{"experts_per_token": 4, "router_score": "softmax", "normalize_top_k": true, "init_std_router": 0.0315, "lr_router": 0.000873, "vocab_size": 32000, "norm": "rmsnorm", "norm_eps": 1e-05, "tie_embeddings": false, "lr": 0.0083, "beta1": 0.95, "grad_clip": 1.0, "seq_len": 512, "steps": 4643}
Below are experts of layer 6 (counted from 0) of a mixture-of-experts language model. Rows are named gate (a neuron's input weights, with its number), up (a neuron's input weights, with its number), down (a neuron's output weights, with its number) and show model dimensions 64-127. Each number is 200 + 40 x the weight over its row's rms, rounded and kept within 0 to 999.
Before each expert's rows: "gets" lists some tokens that make up at least twice as much of what it gets as of all text; "mostly gets" lists some tokens that are sent to it at least half of the time. This comes from a sample of Wikipedia text that the model never trained on. Tokens count by the router's weight.

# expert 45
gets: "ed", " with", " by", " to", "ing", " made"
mostly gets: " used", " built", " released", " found", " produced", " located"
gate0,227,193,174,190,199,153,224,228,219,138,215,123,184,164,191,190,168,246,229,207,190,130,243,229,268,222,142,169,165,208,162,144,174,239,143,135,239,161,166,159,207,106,224,250,236,256,219,227,236,165,123,213,268,219,152,173,243,265,156,237,280,212,196,269
up0,251,214,202,228,145,136,269,221,190,248,285,204,141,215,188,177,192,239,128,224,190,181,170,259,225,246,258,237,196,236,233,170,232,236,178,268,193,173,198,168,200,233,174,261,151,241,209,146,287,136,192,195,242,157,236,159,183,161,213,209,175,239,171,172
down0,124,284,202,213,265,158,142,194,253,206,169,214,154,197,133,164,211,152,218,159,240,269,197,210,196,161,256,149,234,152,171,231,159,271,247,181,189,201,221,195,159,167,248,130,188,241,188,198,142,106,219,143,161,266,163,247,215,144,163,145,194,180,191,160
gate1,235,193,215,175,114,169,155,210,191,174,243,205,223,244,200,201,145,191,258,175,194,237,116,163,115,184,211,178,189,120,204,177,254,174,178,212,182,163,206,242,186,205,204,172,215,99,236,192,264,233,166,206,222,216,225,250,155,190,244,270,240,141,261,172
up1,169,151,136,196,253,170,265,207,197,205,139,132,249,172,144,187,247,101,226,269,197,262,196,251,156,142,172,190,219,242,171,177,213,279,174,126,239,221,159,130,162,253,228,222,191,180,263,185,248,240,237,162,205,155,144,149,156,176,192,220,111,192,153,209
down1,136,214,242,210,203,194,140,236,229,159,214,264,158,282,203,241,166,250,189,204,167,207,209,184,218,140,124,199,255,236,214,144,196,211,251,218,196,159,193,197,164,237,224,160,177,180,117,229,230,164,129,186,227,249,208,258,211,181,303,160,133,171,213,156
gate2,235,298,211,203,229,167,201,258,226,162,231,192,300,163,149,254,180,154,189,201,186,157,200,179,191,161,270,234,187,241,191,221,276,182,163,134,215,198,200,265,139,234,189,249,218,133,191,140,178,183,205,210,238,185,224,224,209,180,171,176,191,176,218,240
up2,256,182,174,159,182,204,173,169,207,108,247,178,141,168,157,248,170,200,147,172,142,178,107,169,166,202,226,234,223,202,202,189,154,170,199,231,227,219,154,140,212,105,218,186,190,243,212,209,108,218,178,193,171,167,239,234,163,135,205,209,227,223,237,133
down2,180,231,111,282,155,256,104,215,228,185,193,162,179,241,164,168,162,212,205,252,219,212,172,203,216,212,199,207,220,113,168,145,220,199,167,175,254,189,99,186,202,194,161,238,146,252,222,248,158,124,197,185,203,212,194,218,196,221,247,239,179,208,215,264
gate3,220,202,269,200,248,161,148,229,155,211,233,177,213,236,340,187,161,177,184,133,206,169,239,183,188,179,270,223,164,227,205,195,208,164,219,238,203,237,174,203,206,214,128,242,148,229,167,168,220,211,148,262,195,295,254,169,224,191,236,200,195,219,204,171
up3,178,173,179,233,214,219,173,220,194,270,214,190,211,210,171,195,259,210,235,221,216,177,167,203,197,139,132,292,247,133,195,201,193,206,200,158,252,128,235,160,201,181,119,180,228,192,155,138,206,133,236,200,191,195,181,242,295,248,179,155,161,162,178,208
down3,250,243,177,202,145,177,147,174,131,223,237,154,183,199,125,225,117,135,214,130,153,244,143,191,201,216,183,162,221,225,219,124,203,161,198,265,255,208,162,224,187,193,186,143,222,157,128,181,249,261,198,200,208,257,216,194,170,198,189,159,228,233,204,176
gate4,192,151,203,184,141,128,235,209,227,161,186,189,254,260,222,187,198,216,179,179,263,256,191,223,200,142,269,247,176,249,142,180,261,203,243,186,230,234,195,242,229,98,255,161,194,213,181,209,211,173,188,214,174,193,222,212,151,155,266,274,143,82,223,173
up4,202,181,175,195,273,230,186,214,228,205,198,131,175,184,192,197,214,161,204,125,225,162,194,177,128,191,180,164,263,195,267,162,142,157,200,184,190,109,183,145,229,239,230,229,157,165,195,156,218,223,223,248,238,162,172,203,257,182,212,180,236,142,239,166
down4,214,179,143,157,212,228,235,175,215,204,204,191,218,227,202,143,158,234,222,152,270,214,219,226,251,216,143,282,227,203,248,209,224,183,174,221,170,171,231,211,200,211,153,136,192,197,240,164,192,216,142,190,266,144,244,138,189,198,236,189,209,187,138,133
gate5,228,197,183,144,201,273,258,192,234,146,218,230,195,158,245,216,237,167,200,170,158,216,205,233,242,199,171,169,226,124,140,178,221,212,211,268,245,162,222,184,180,209,218,226,212,269,248,253,195,214,196,245,237,200,254,250,233,142,147,275,177,219,257,166
up5,192,212,131,147,230,224,232,249,250,182,115,186,307,213,191,274,245,195,250,215,241,149,184,248,194,201,240,186,210,221,233,224,280,173,245,170,201,165,210,181,185,203,183,173,196,186,169,178,216,93,193,166,236,251,177,146,224,199,285,235,191,155,254,183
down5,163,187,186,292,267,168,200,266,212,211,145,219,185,166,222,159,186,164,158,183,261,106,247,244,252,212,248,288,201,197,188,119,199,167,209,211,191,170,208,210,206,154,163,195,190,207,132,200,215,203,200,235,207,230,222,216,257,171,194,241,202,244,150,165
gate6,237,239,218,170,234,150,192,184,194,178,180,149,278,240,182,220,258,191,161,200,183,224,167,215,230,224,233,232,176,212,229,177,222,122,174,161,212,190,228,182,161,204,183,190,145,236,185,212,149,209,137,266,236,213,233,172,242,214,217,241,214,220,145,212
up6,190,175,246,172,276,169,208,249,179,214,221,195,139,211,318,218,175,187,268,157,269,176,198,113,243,117,152,152,127,142,257,179,163,191,178,192,171,219,202,231,202,162,157,160,219,207,201,240,176,186,244,170,246,198,158,198,189,208,161,214,280,253,197,159
down6,206,150,159,170,198,272,159,226,185,216,157,197,145,123,233,137,201,158,147,184,180,132,241,167,235,194,213,166,258,232,217,206,237,204,257,226,210,198,203,184,173,184,205,152,192,227,220,236,209,205,187,211,193,229,232,211,296,248,250,187,169,188,192,215
gate7,316,244,179,187,215,180,200,169,220,183,265,196,168,203,159,221,214,275,175,194,194,155,277,158,210,192,219,203,181,144,134,183,197,206,190,224,185,255,203,200,220,200,166,220,164,226,249,169,138,224,268,163,212,190,209,153,139,234,202,153,208,226,206,168
up7,166,177,207,240,229,163,147,217,182,232,237,231,156,203,213,157,201,290,189,200,167,184,216,157,292,240,188,176,202,172,226,156,237,265,187,199,196,195,193,219,142,147,306,271,206,227,211,198,224,132,129,219,243,201,181,219,209,227,188,227,203,188,169,252
down7,138,174,196,199,204,254,179,161,218,238,202,222,148,183,164,162,250,124,263,228,217,129,177,164,247,338,170,143,182,236,227,164,193,275,165,206,120,169,212,258,260,214,192,195,159,208,184,220,234,243,267,175,143,198,177,224,211,174,194,311,172,287,186,188
gate8,285,185,193,252,257,147,181,220,161,223,212,209,200,186,210,182,200,190,239,192,196,262,179,184,163,191,289,318,217,191,219,202,183,201,233,195,206,148,238,160,210,208,170,253,153,220,238,132,275,171,211,189,210,183,208,283,131,234,210,215,167,220,225,169
up8,195,178,180,237,205,215,153,175,191,173,217,196,194,211,191,191,177,214,225,210,281,182,189,206,172,167,160,248,271,210,239,147,230,231,280,254,277,226,187,199,230,176,249,210,188,148,259,165,177,232,173,136,211,152,124,193,157,229,207,225,170,265,205,226
down8,174,208,153,139,241,223,194,208,261,268,214,247,121,233,173,208,153,194,262,154,293,213,226,160,224,225,255,248,231,118,105,249,149,218,218,174,266,238,201,227,183,229,166,178,61,212,194,202,188,162,153,225,223,233,208,157,236,227,155,225,248,171,173,198
gate9,157,155,207,207,216,252,178,265,191,225,252,239,114,181,183,145,199,172,255,203,250,163,211,168,215,184,267,200,211,190,185,196,226,190,167,248,153,166,227,220,180,167,222,211,257,210,197,249,235,221,146,188,200,192,201,180,221,130,164,184,146,220,208,134
up9,187,149,232,240,172,189,192,195,170,198,252,188,224,136,215,210,287,210,213,207,214,239,205,188,266,196,143,198,190,199,218,220,215,232,210,295,127,274,237,242,183,171,137,218,183,214,162,154,199,178,160,209,224,167,179,166,150,195,278,268,153,213,197,222
down9,267,191,159,219,203,231,183,223,189,181,190,243,190,192,224,223,263,195,200,224,220,224,195,214,263,233,220,162,202,225,139,216,170,221,241,184,200,195,242,231,205,241,202,260,173,186,236,237,245,164,180,178,273,190,187,179,238,161,202,231,205,226,227,211
gate10,206,187,188,209,214,223,227,156,186,186,191,220,228,272,237,120,210,164,219,212,138,175,202,154,198,226,264,187,167,209,213,182,149,158,110,257,182,253,188,187,191,223,259,227,194,186,204,191,129,278,198,156,193,157,184,259,210,198,161,231,204,162,191,290
up10,260,167,220,251,268,328,191,193,154,158,210,205,204,180,207,212,168,177,129,187,200,174,191,190,300,121,234,170,249,195,169,178,186,157,231,174,151,261,220,208,183,193,132,136,194,211,212,248,226,242,214,175,176,213,210,139,265,240,125,172,123,174,168,166
down10,153,190,231,120,230,218,272,243,222,248,220,218,207,175,233,168,233,200,230,193,165,167,216,208,212,175,177,108,184,248,263,139,196,239,261,189,179,162,226,222,162,188,156,159,221,174,146,233,260,211,241,243,215,202,190,208,196,163,233,278,223,144,175,230

# expert 43
gets: "s", " people", " members", " years", " area", "es"
mostly gets: " members", " area", " species", " games", " children", " areas"
gate0,248,198,212,199,211,208,193,137,197,180,155,210,241,122,210,228,242,257,200,88,201,223,179,189,212,202,197,208,209,161,215,259,221,159,227,246,232,211,212,107,199,182,205,177,180,252,210,95,192,168,200,219,238,231,184,136,239,249,247,153,212,150,159,221
up0,204,181,153,216,242,180,208,165,188,214,139,168,257,175,233,223,176,214,130,219,222,215,176,177,189,206,180,219,171,109,163,273,215,193,233,198,244,226,199,171,192,197,271,172,176,227,154,169,254,215,223,218,164,160,181,194,169,183,245,230,182,227,236,223
down0,214,160,208,215,264,220,177,219,211,296,227,239,307,187,127,208,168,212,231,298,219,165,194,165,199,191,169,207,172,218,210,271,256,251,183,161,135,183,211,216,229,185,275,240,194,176,221,272,199,223,252,203,173,164,258,191,229,190,159,184,178,190,225,158
gate1,187,122,151,231,192,170,208,336,155,265,165,150,185,161,146,188,232,174,159,251,209,206,251,188,233,149,272,277,240,259,162,250,162,193,210,260,218,213,95,166,152,183,231,243,200,172,137,151,187,249,195,184,230,212,235,210,137,177,232,200,240,175,204,187
up1,243,209,175,102,100,270,157,216,172,185,246,237,213,274,271,206,182,198,233,176,164,168,147,222,265,211,250,284,198,229,158,261,215,218,237,259,244,206,132,157,209,177,176,179,175,216,137,215,193,173,249,227,145,160,187,246,207,223,202,278,212,198,216,159
down1,240,222,224,196,208,121,169,160,185,258,198,202,180,238,173,177,231,131,242,240,223,209,110,239,205,171,223,233,200,201,187,185,198,203,171,205,173,267,205,190,279,176,162,200,209,232,167,169,218,263,117,120,225,177,217,132,149,217,184,209,153,198,225,258
gate2,146,180,183,223,199,170,241,203,209,233,192,185,212,132,170,202,92,177,229,185,131,227,191,251,183,265,183,182,160,268,179,256,202,216,194,163,125,200,242,329,209,256,250,223,130,185,177,238,163,184,169,195,188,165,230,201,234,229,250,190,238,184,140,263
up2,245,205,263,219,157,183,186,243,201,246,156,246,175,216,247,289,193,213,240,169,214,239,218,251,276,193,194,230,283,210,192,212,219,146,145,125,217,155,219,206,222,171,176,241,202,232,171,154,182,222,174,113,160,144,228,142,275,162,203,181,223,208,169,204
down2,209,222,225,259,189,219,145,161,249,177,173,227,163,242,166,227,175,156,185,181,123,170,277,266,208,276,191,231,240,219,208,115,186,216,171,202,206,290,179,197,219,186,241,187,209,187,158,215,204,167,218,276,164,233,266,224,232,239,242,277,120,208,134,200
gate3,156,191,230,233,221,260,228,199,152,176,251,241,118,247,247,166,146,187,252,175,255,208,152,159,281,266,147,150,182,153,217,187,154,185,202,108,210,180,185,175,192,145,201,235,271,278,237,224,243,222,216,159,158,212,182,183,201,147,160,158,197,196,231,187
up3,192,165,209,283,224,183,198,246,215,162,188,156,115,129,202,232,329,283,193,154,102,220,214,225,309,233,199,227,232,173,184,135,182,216,158,241,192,235,202,234,215,155,172,160,214,253,134,257,218,241,191,212,184,225,175,233,129,214,205,147,224,243,208,179
down3,211,225,177,155,180,241,214,212,191,193,194,168,226,278,254,192,166,215,160,162,183,264,211,189,180,208,206,187,214,202,216,276,183,217,244,220,189,222,214,155,241,231,177,145,96,204,206,134,230,163,126,219,194,177,212,174,208,256,198,223,199,141,183,173
gate4,151,219,135,171,232,205,151,224,254,230,154,75,254,209,254,153,221,156,187,219,238,294,212,273,191,160,222,197,193,256,188,207,218,109,184,133,170,236,181,142,181,179,133,228,209,165,160,175,190,250,185,202,173,185,127,224,248,189,155,176,187,201,164,205
up4,185,247,193,221,125,164,185,254,127,197,221,189,213,130,251,226,186,238,184,210,223,219,190,155,212,181,203,199,200,232,205,220,252,143,185,189,199,189,207,201,213,172,183,222,225,187,216,199,216,184,231,95,223,231,148,221,217,213,177,196,213,126,164,210
down4,203,316,287,210,255,221,181,204,118,223,171,180,232,192,166,247,166,178,208,147,167,213,198,175,169,224,163,274,235,179,83,166,172,113,209,183,147,168,189,158,261,176,138,205,279,204,220,165,206,150,184,175,267,229,226,189,148,151,187,187,207,246,153,217
gate5,181,219,204,202,159,177,244,281,212,183,202,192,185,170,256,170,195,227,203,239,172,178,238,188,216,172,189,196,229,158,252,236,182,255,206,281,189,190,244,224,163,227,181,191,192,177,227,173,187,208,190,152,210,187,242,289,187,224,218,150,223,196,213,127
up5,195,214,170,207,230,221,188,294,205,200,158,221,172,219,120,233,175,139,196,277,209,193,186,202,249,269,159,173,247,226,179,215,173,210,215,248,242,135,239,210,155,160,247,216,214,168,160,275,259,166,194,198,185,222,116,216,167,224,161,212,198,257,191,215
down5,169,150,234,173,184,152,203,194,243,157,132,180,226,213,170,240,258,231,179,233,197,204,220,165,187,152,220,226,268,238,178,170,159,230,179,165,212,219,185,180,169,143,163,212,196,173,236,215,222,171,164,161,227,157,183,150,217,205,179,209,163,236,151,202
gate6,161,211,154,260,180,154,239,210,171,183,209,156,198,146,152,247,202,240,230,125,220,191,165,208,273,152,174,204,223,215,160,225,167,75,234,194,209,200,227,197,222,200,257,177,97,197,137,197,218,145,237,212,247,193,268,234,149,148,148,164,163,188,197,242
up6,175,224,288,126,241,208,183,209,150,253,208,207,228,229,163,153,243,235,241,191,182,188,209,191,261,153,210,190,193,221,203,184,182,199,218,202,180,126,161,228,154,213,216,212,164,226,224,236,100,261,223,163,235,191,193,204,240,208,150,168,210,252,190,200
down6,228,278,209,212,152,200,192,216,158,212,199,137,105,171,186,203,201,273,160,241,181,197,214,182,252,247,142,176,193,191,234,220,176,182,259,212,158,170,224,224,139,272,299,210,175,268,218,210,126,161,244,205,208,202,204,232,209,197,191,207,255,185,208,139
gate7,180,225,198,200,182,131,245,224,87,123,126,145,199,120,127,177,167,138,272,257,238,235,205,247,221,172,191,239,256,224,211,187,170,235,192,171,141,166,180,159,153,202,147,206,185,245,168,224,199,196,193,166,236,147,230,209,195,152,231,278,164,252,227,177
up7,256,227,157,141,258,167,263,199,148,158,207,144,220,129,246,197,231,223,232,239,226,208,203,164,197,160,178,196,279,176,221,148,152,213,206,185,255,212,166,205,218,162,252,173,209,312,271,179,232,209,218,246,185,218,233,133,216,197,182,170,216,248,206,268
down7,256,250,250,201,189,257,171,215,161,265,202,177,182,188,209,173,199,159,157,174,216,194,164,165,217,247,164,242,188,154,147,207,137,186,240,213,225,186,215,203,197,277,217,175,271,168,213,221,182,136,252,149,211,202,244,205,222,283,139,205,153,243,277,179
gate8,239,171,188,256,276,183,246,173,207,210,173,228,246,117,219,182,219,218,285,191,207,174,174,176,199,206,173,260,307,115,147,206,197,183,179,183,223,235,254,249,214,203,168,162,191,268,240,305,134,226,195,212,213,168,188,193,170,250,235,302,219,199,170,224
up8,192,208,266,224,177,242,227,182,218,143,215,211,186,195,225,237,202,217,200,172,119,150,204,215,185,138,212,254,208,174,151,185,163,236,243,225,153,216,216,247,242,241,232,213,220,222,222,173,138,180,159,211,183,153,208,222,163,168,144,207,177,246,191,181
down8,201,176,187,128,239,141,254,209,161,256,215,225,227,149,156,208,194,160,188,192,179,273,206,229,214,248,184,262,294,175,186,210,175,221,212,257,205,195,150,152,201,200,231,202,233,206,116,272,191,210,170,192,164,218,190,160,162,205,179,194,175,230,233,245
gate9,170,187,270,203,190,221,192,244,214,197,215,261,162,187,214,139,130,243,240,177,209,189,141,160,258,232,148,238,239,183,177,204,219,296,116,217,188,153,206,174,227,251,105,198,220,219,216,184,218,198,106,201,194,220,154,219,185,251,198,173,207,151,204,164
up9,220,202,176,173,160,131,286,131,123,220,185,259,206,228,221,164,216,200,195,231,219,288,259,222,177,207,234,242,234,222,167,131,200,180,201,192,273,310,150,269,183,128,169,155,220,214,228,201,189,252,181,161,182,192,177,228,147,203,187,249,148,235,208,177
down9,134,159,226,212,173,229,209,239,206,238,187,155,177,221,162,197,200,233,244,191,165,177,180,165,160,208,164,158,247,181,273,274,197,274,209,215,178,214,259,211,196,223,184,200,180,203,225,247,257,200,144,209,278,222,181,224,249,197,187,228,164,152,202,209
gate10,199,203,210,227,213,225,148,208,169,235,200,221,218,204,151,225,218,191,179,226,271,171,189,154,181,188,181,177,168,284,220,201,166,214,144,182,156,279,272,211,243,247,197,211,131,280,219,242,190,206,218,199,231,206,215,201,184,228,214,192,140,187,237,245
up10,241,244,146,154,278,236,177,266,193,219,197,155,158,103,230,245,171,181,160,129,204,174,235,197,172,243,211,160,171,159,172,195,212,138,194,211,167,208,248,223,152,129,225,238,169,84,160,215,244,173,269,263,186,197,216,187,264,198,139,217,151,146,158,206
down10,156,250,215,199,232,250,188,169,222,170,137,269,181,186,201,213,114,217,190,184,199,208,249,186,195,202,229,223,245,266,146,194,124,266,209,186,190,213,187,134,279,158,229,187,222,181,185,205,143,268,242,228,153,182,214,90,199,248,177,122,212,229,128,160

# expert 26
gets: " of", " was", " to", " for", " in", " with"
mostly gets: " worked", " moved", " wrote", " wanted", " brought", " gave"
gate0,229,236,199,230,199,229,150,153,248,147,245,176,154,169,232,141,159,261,240,222,274,185,158,207,179,162,186,207,228,144,234,215,205,228,210,187,218,186,282,178,192,243,120,181,203,247,192,179,190,160,256,189,225,194,224,236,176,228,206,128,182,205,207,209
up0,213,222,122,216,223,269,121,235,170,206,186,231,212,228,318,194,209,215,209,184,212,190,223,193,203,218,146,178,217,251,189,157,209,121,220,166,290,170,223,282,263,177,235,168,73,237,222,218,227,156,227,265,282,263,180,171,229,279,198,217,215,222,169,238
down0,255,216,241,169,242,275,169,172,219,169,199,138,182,200,168,162,178,235,236,200,225,267,172,197,162,219,211,164,218,239,190,213,155,157,223,231,263,158,202,160,272,207,195,213,194,123,239,154,149,205,249,190,217,146,235,245,193,205,187,193,267,234,206,178
gate1,245,204,156,195,166,194,235,181,164,142,141,235,196,180,231,178,239,217,184,194,170,137,232,164,207,182,242,226,150,187,222,177,195,252,213,200,169,203,199,194,215,291,247,270,190,205,175,216,238,147,177,260,228,214,225,219,195,236,203,215,181,219,176,168
up1,209,198,226,217,204,163,188,143,267,125,241,261,221,191,245,226,192,174,134,232,113,174,249,214,202,217,170,221,253,233,82,184,207,229,268,182,162,217,155,164,135,190,176,187,245,236,174,214,205,142,171,224,209,270,222,220,232,145,210,191,173,233,161,167
down1,322,147,175,220,235,224,246,128,143,205,198,150,175,183,263,159,229,235,193,202,285,228,143,189,230,211,183,223,114,272,239,170,218,175,227,168,270,254,212,202,170,288,168,178,184,231,210,195,152,206,186,194,205,179,183,177,234,162,221,240,228,275,217,227
gate2,196,196,198,212,226,193,191,175,170,229,231,148,186,254,192,150,244,210,188,212,191,223,202,160,205,232,153,236,159,189,227,181,258,215,215,233,241,229,207,246,140,107,174,279,157,144,222,215,212,225,201,229,144,236,215,229,250,243,139,246,200,209,164,170
up2,122,127,196,205,158,181,178,144,287,120,121,191,265,243,224,195,106,245,183,204,135,183,247,152,229,200,187,217,145,282,222,209,212,227,189,175,205,267,196,306,237,221,194,232,109,258,173,185,212,239,163,202,264,209,228,173,250,200,161,196,149,282,143,208
down2,264,235,271,164,165,278,215,209,234,200,159,136,279,221,270,171,181,211,209,174,157,231,134,194,211,185,169,205,183,142,207,294,133,218,216,185,203,224,183,168,158,297,228,183,187,169,179,196,254,210,224,173,192,187,157,259,188,242,140,209,210,160,140,251
gate3,187,211,185,180,173,260,194,192,180,212,243,218,166,280,211,169,123,203,162,235,175,259,260,161,197,210,209,238,91,216,217,241,192,177,199,150,193,180,201,235,243,201,235,182,251,244,160,242,161,105,186,199,201,156,149,196,249,114,210,214,210,182,230,148
up3,198,186,196,219,219,193,174,154,186,166,241,212,203,212,140,156,234,233,240,184,144,202,126,158,221,186,207,252,202,175,247,186,281,194,180,166,169,214,179,234,206,177,150,241,211,217,190,114,197,176,187,234,231,164,180,251,168,238,198,214,258,178,171,222
down3,204,256,179,183,242,184,210,250,186,185,148,185,241,221,144,207,282,237,216,186,98,163,267,188,220,121,186,208,220,172,220,170,133,160,123,255,187,196,186,229,227,212,162,161,293,194,207,249,175,193,209,237,142,113,152,190,249,179,194,202,194,193,161,207
gate4,155,161,176,173,147,258,183,242,258,204,206,139,166,177,159,158,251,200,164,123,197,227,113,129,159,211,168,211,187,183,213,154,171,229,293,152,293,146,182,269,248,267,125,217,158,196,168,197,237,268,233,186,223,142,231,217,134,207,172,192,196,202,215,202
up4,236,227,202,208,193,152,194,159,170,220,254,215,115,199,190,166,197,216,203,230,132,157,243,166,285,210,179,127,207,165,219,213,228,166,116,155,216,210,201,217,162,172,222,194,150,154,185,140,165,137,229,233,234,124,251,197,195,160,239,97,212,244,253,221
down4,170,169,258,199,185,151,183,240,287,218,158,255,200,192,194,222,274,239,198,224,136,180,190,240,214,198,191,275,210,170,281,186,204,167,174,129,211,238,179,186,220,140,246,185,184,231,186,147,192,247,221,219,167,171,206,175,224,151,198,253,235,214,143,226
gate5,224,197,152,297,179,243,123,219,287,179,233,164,199,200,185,237,208,210,227,228,214,152,148,260,181,196,115,241,196,188,228,160,234,191,214,193,191,208,242,190,153,169,209,264,265,239,150,128,227,193,167,274,236,156,185,176,223,114,216,186,138,202,203,220
up5,216,188,128,117,224,222,198,196,199,201,234,157,239,229,188,160,106,174,223,180,204,182,147,186,245,258,246,239,236,244,208,211,196,171,191,163,179,142,140,175,219,232,230,205,181,166,148,232,283,201,268,251,114,125,270,149,251,183,180,219,166,264,189,223
down5,160,251,196,179,217,169,215,251,197,215,288,162,183,169,174,129,201,171,201,184,306,147,147,198,268,170,171,207,234,221,206,230,206,195,247,128,255,227,159,219,261,207,180,207,197,161,174,251,234,180,298,137,112,173,145,227,150,202,159,188,153,148,197,190
gate6,315,172,210,231,167,194,144,222,200,188,161,166,185,271,189,201,168,275,199,223,175,210,189,230,236,236,213,178,224,150,228,227,187,171,270,242,226,167,205,149,174,260,204,206,190,172,132,150,209,154,177,201,170,191,235,236,174,292,181,226,139,245,172,247
up6,281,239,223,211,163,130,219,203,212,215,211,190,204,186,330,270,145,185,206,162,108,203,266,216,241,191,163,143,201,154,228,186,192,188,207,239,168,176,182,74,201,197,192,206,202,273,253,245,159,178,176,224,141,240,229,156,207,220,226,248,207,172,213,234
down6,236,218,179,166,176,267,216,176,142,169,167,219,200,207,153,229,231,251,197,139,159,228,218,208,218,199,190,190,215,209,204,180,213,149,196,221,131,167,211,148,159,158,216,158,227,283,189,250,218,153,209,190,199,186,162,226,147,218,192,220,200,194,229,181
gate7,209,234,142,217,198,157,181,215,164,181,139,123,172,267,113,160,130,207,188,219,247,163,174,204,164,274,266,245,213,240,152,239,199,154,256,167,230,159,248,99,256,176,226,217,245,202,162,153,170,175,189,192,189,213,235,197,184,214,151,170,198,196,239,273
up7,156,207,242,235,176,120,209,186,241,245,118,264,254,212,131,144,180,164,220,225,190,244,95,111,176,272,182,202,185,230,174,176,200,278,190,152,189,205,117,193,192,181,172,195,206,171,194,149,266,172,201,277,119,146,223,231,175,172,196,204,200,252,161,221
down7,211,239,180,127,160,164,200,167,161,186,223,143,243,170,179,171,222,189,167,225,206,234,172,163,186,276,252,207,220,231,45,158,180,223,199,133,193,169,223,245,150,140,208,219,154,234,155,201,256,146,196,175,191,249,194,168,265,211,181,204,158,215,183,196
gate8,210,211,218,142,245,148,232,70,217,223,197,285,231,197,175,251,216,242,174,192,221,192,159,218,195,221,194,161,218,249,226,212,216,301,189,200,172,222,202,287,283,257,186,244,244,194,207,192,164,215,151,211,220,240,228,229,201,205,209,176,239,265,223,204
up8,164,199,221,191,206,205,219,271,310,162,230,233,161,245,197,162,162,201,145,228,194,273,220,251,165,224,95,121,272,243,230,213,234,190,167,198,244,250,226,241,216,155,195,214,166,210,175,161,230,234,172,196,211,276,189,184,224,223,216,178,146,171,215,181
down8,231,203,159,255,217,197,100,164,152,204,227,218,166,176,178,153,216,216,151,218,232,203,241,326,212,170,246,213,175,139,215,215,187,195,215,192,215,188,234,191,152,209,149,170,217,206,270,201,195,232,146,182,179,202,231,245,184,160,184,119,200,224,231,184
gate9,202,222,171,250,204,185,160,167,168,283,206,233,184,162,204,101,240,154,239,176,222,137,205,190,187,290,201,249,176,169,249,206,247,110,195,301,237,130,198,233,201,160,192,233,232,202,228,239,300,260,211,220,164,177,213,177,226,168,209,269,293,285,119,138
up9,264,205,268,244,200,225,226,207,181,213,231,143,154,123,244,261,187,165,171,192,186,224,211,205,242,255,199,153,197,121,232,256,150,242,221,238,148,213,235,245,246,198,236,161,187,216,260,202,167,210,211,224,143,202,233,142,224,251,239,171,266,210,189,198
down9,189,179,201,163,244,156,168,234,258,220,225,140,193,180,204,178,220,274,207,136,141,190,166,214,169,213,236,208,239,244,202,104,188,233,169,195,203,254,173,226,203,210,190,236,227,251,239,255,236,178,235,232,197,177,245,149,210,225,250,174,217,245,169,247
gate10,173,217,196,161,213,224,254,173,260,161,195,228,182,175,157,155,166,215,189,204,229,270,204,196,241,274,169,166,208,233,203,156,198,142,151,227,167,215,228,193,213,160,171,288,212,148,269,168,165,158,201,264,243,155,275,175,188,217,226,224,201,140,151,189
up10,181,285,212,271,186,157,185,245,277,188,194,149,220,137,194,186,236,197,183,155,163,202,194,258,191,142,226,172,195,143,248,172,163,231,244,252,186,177,265,242,238,188,244,224,258,223,170,183,207,226,222,201,220,271,221,151,177,266,224,160,187,178,210,170
down10,240,210,297,229,241,227,163,172,227,220,212,258,197,257,174,189,176,255,289,189,257,135,144,181,239,193,244,157,222,245,201,144,331,237,231,222,172,233,263,141,278,181,167,179,162,228,251,259,219,233,194,205,184,160,215,168,131,226,258,222,260,158,184,233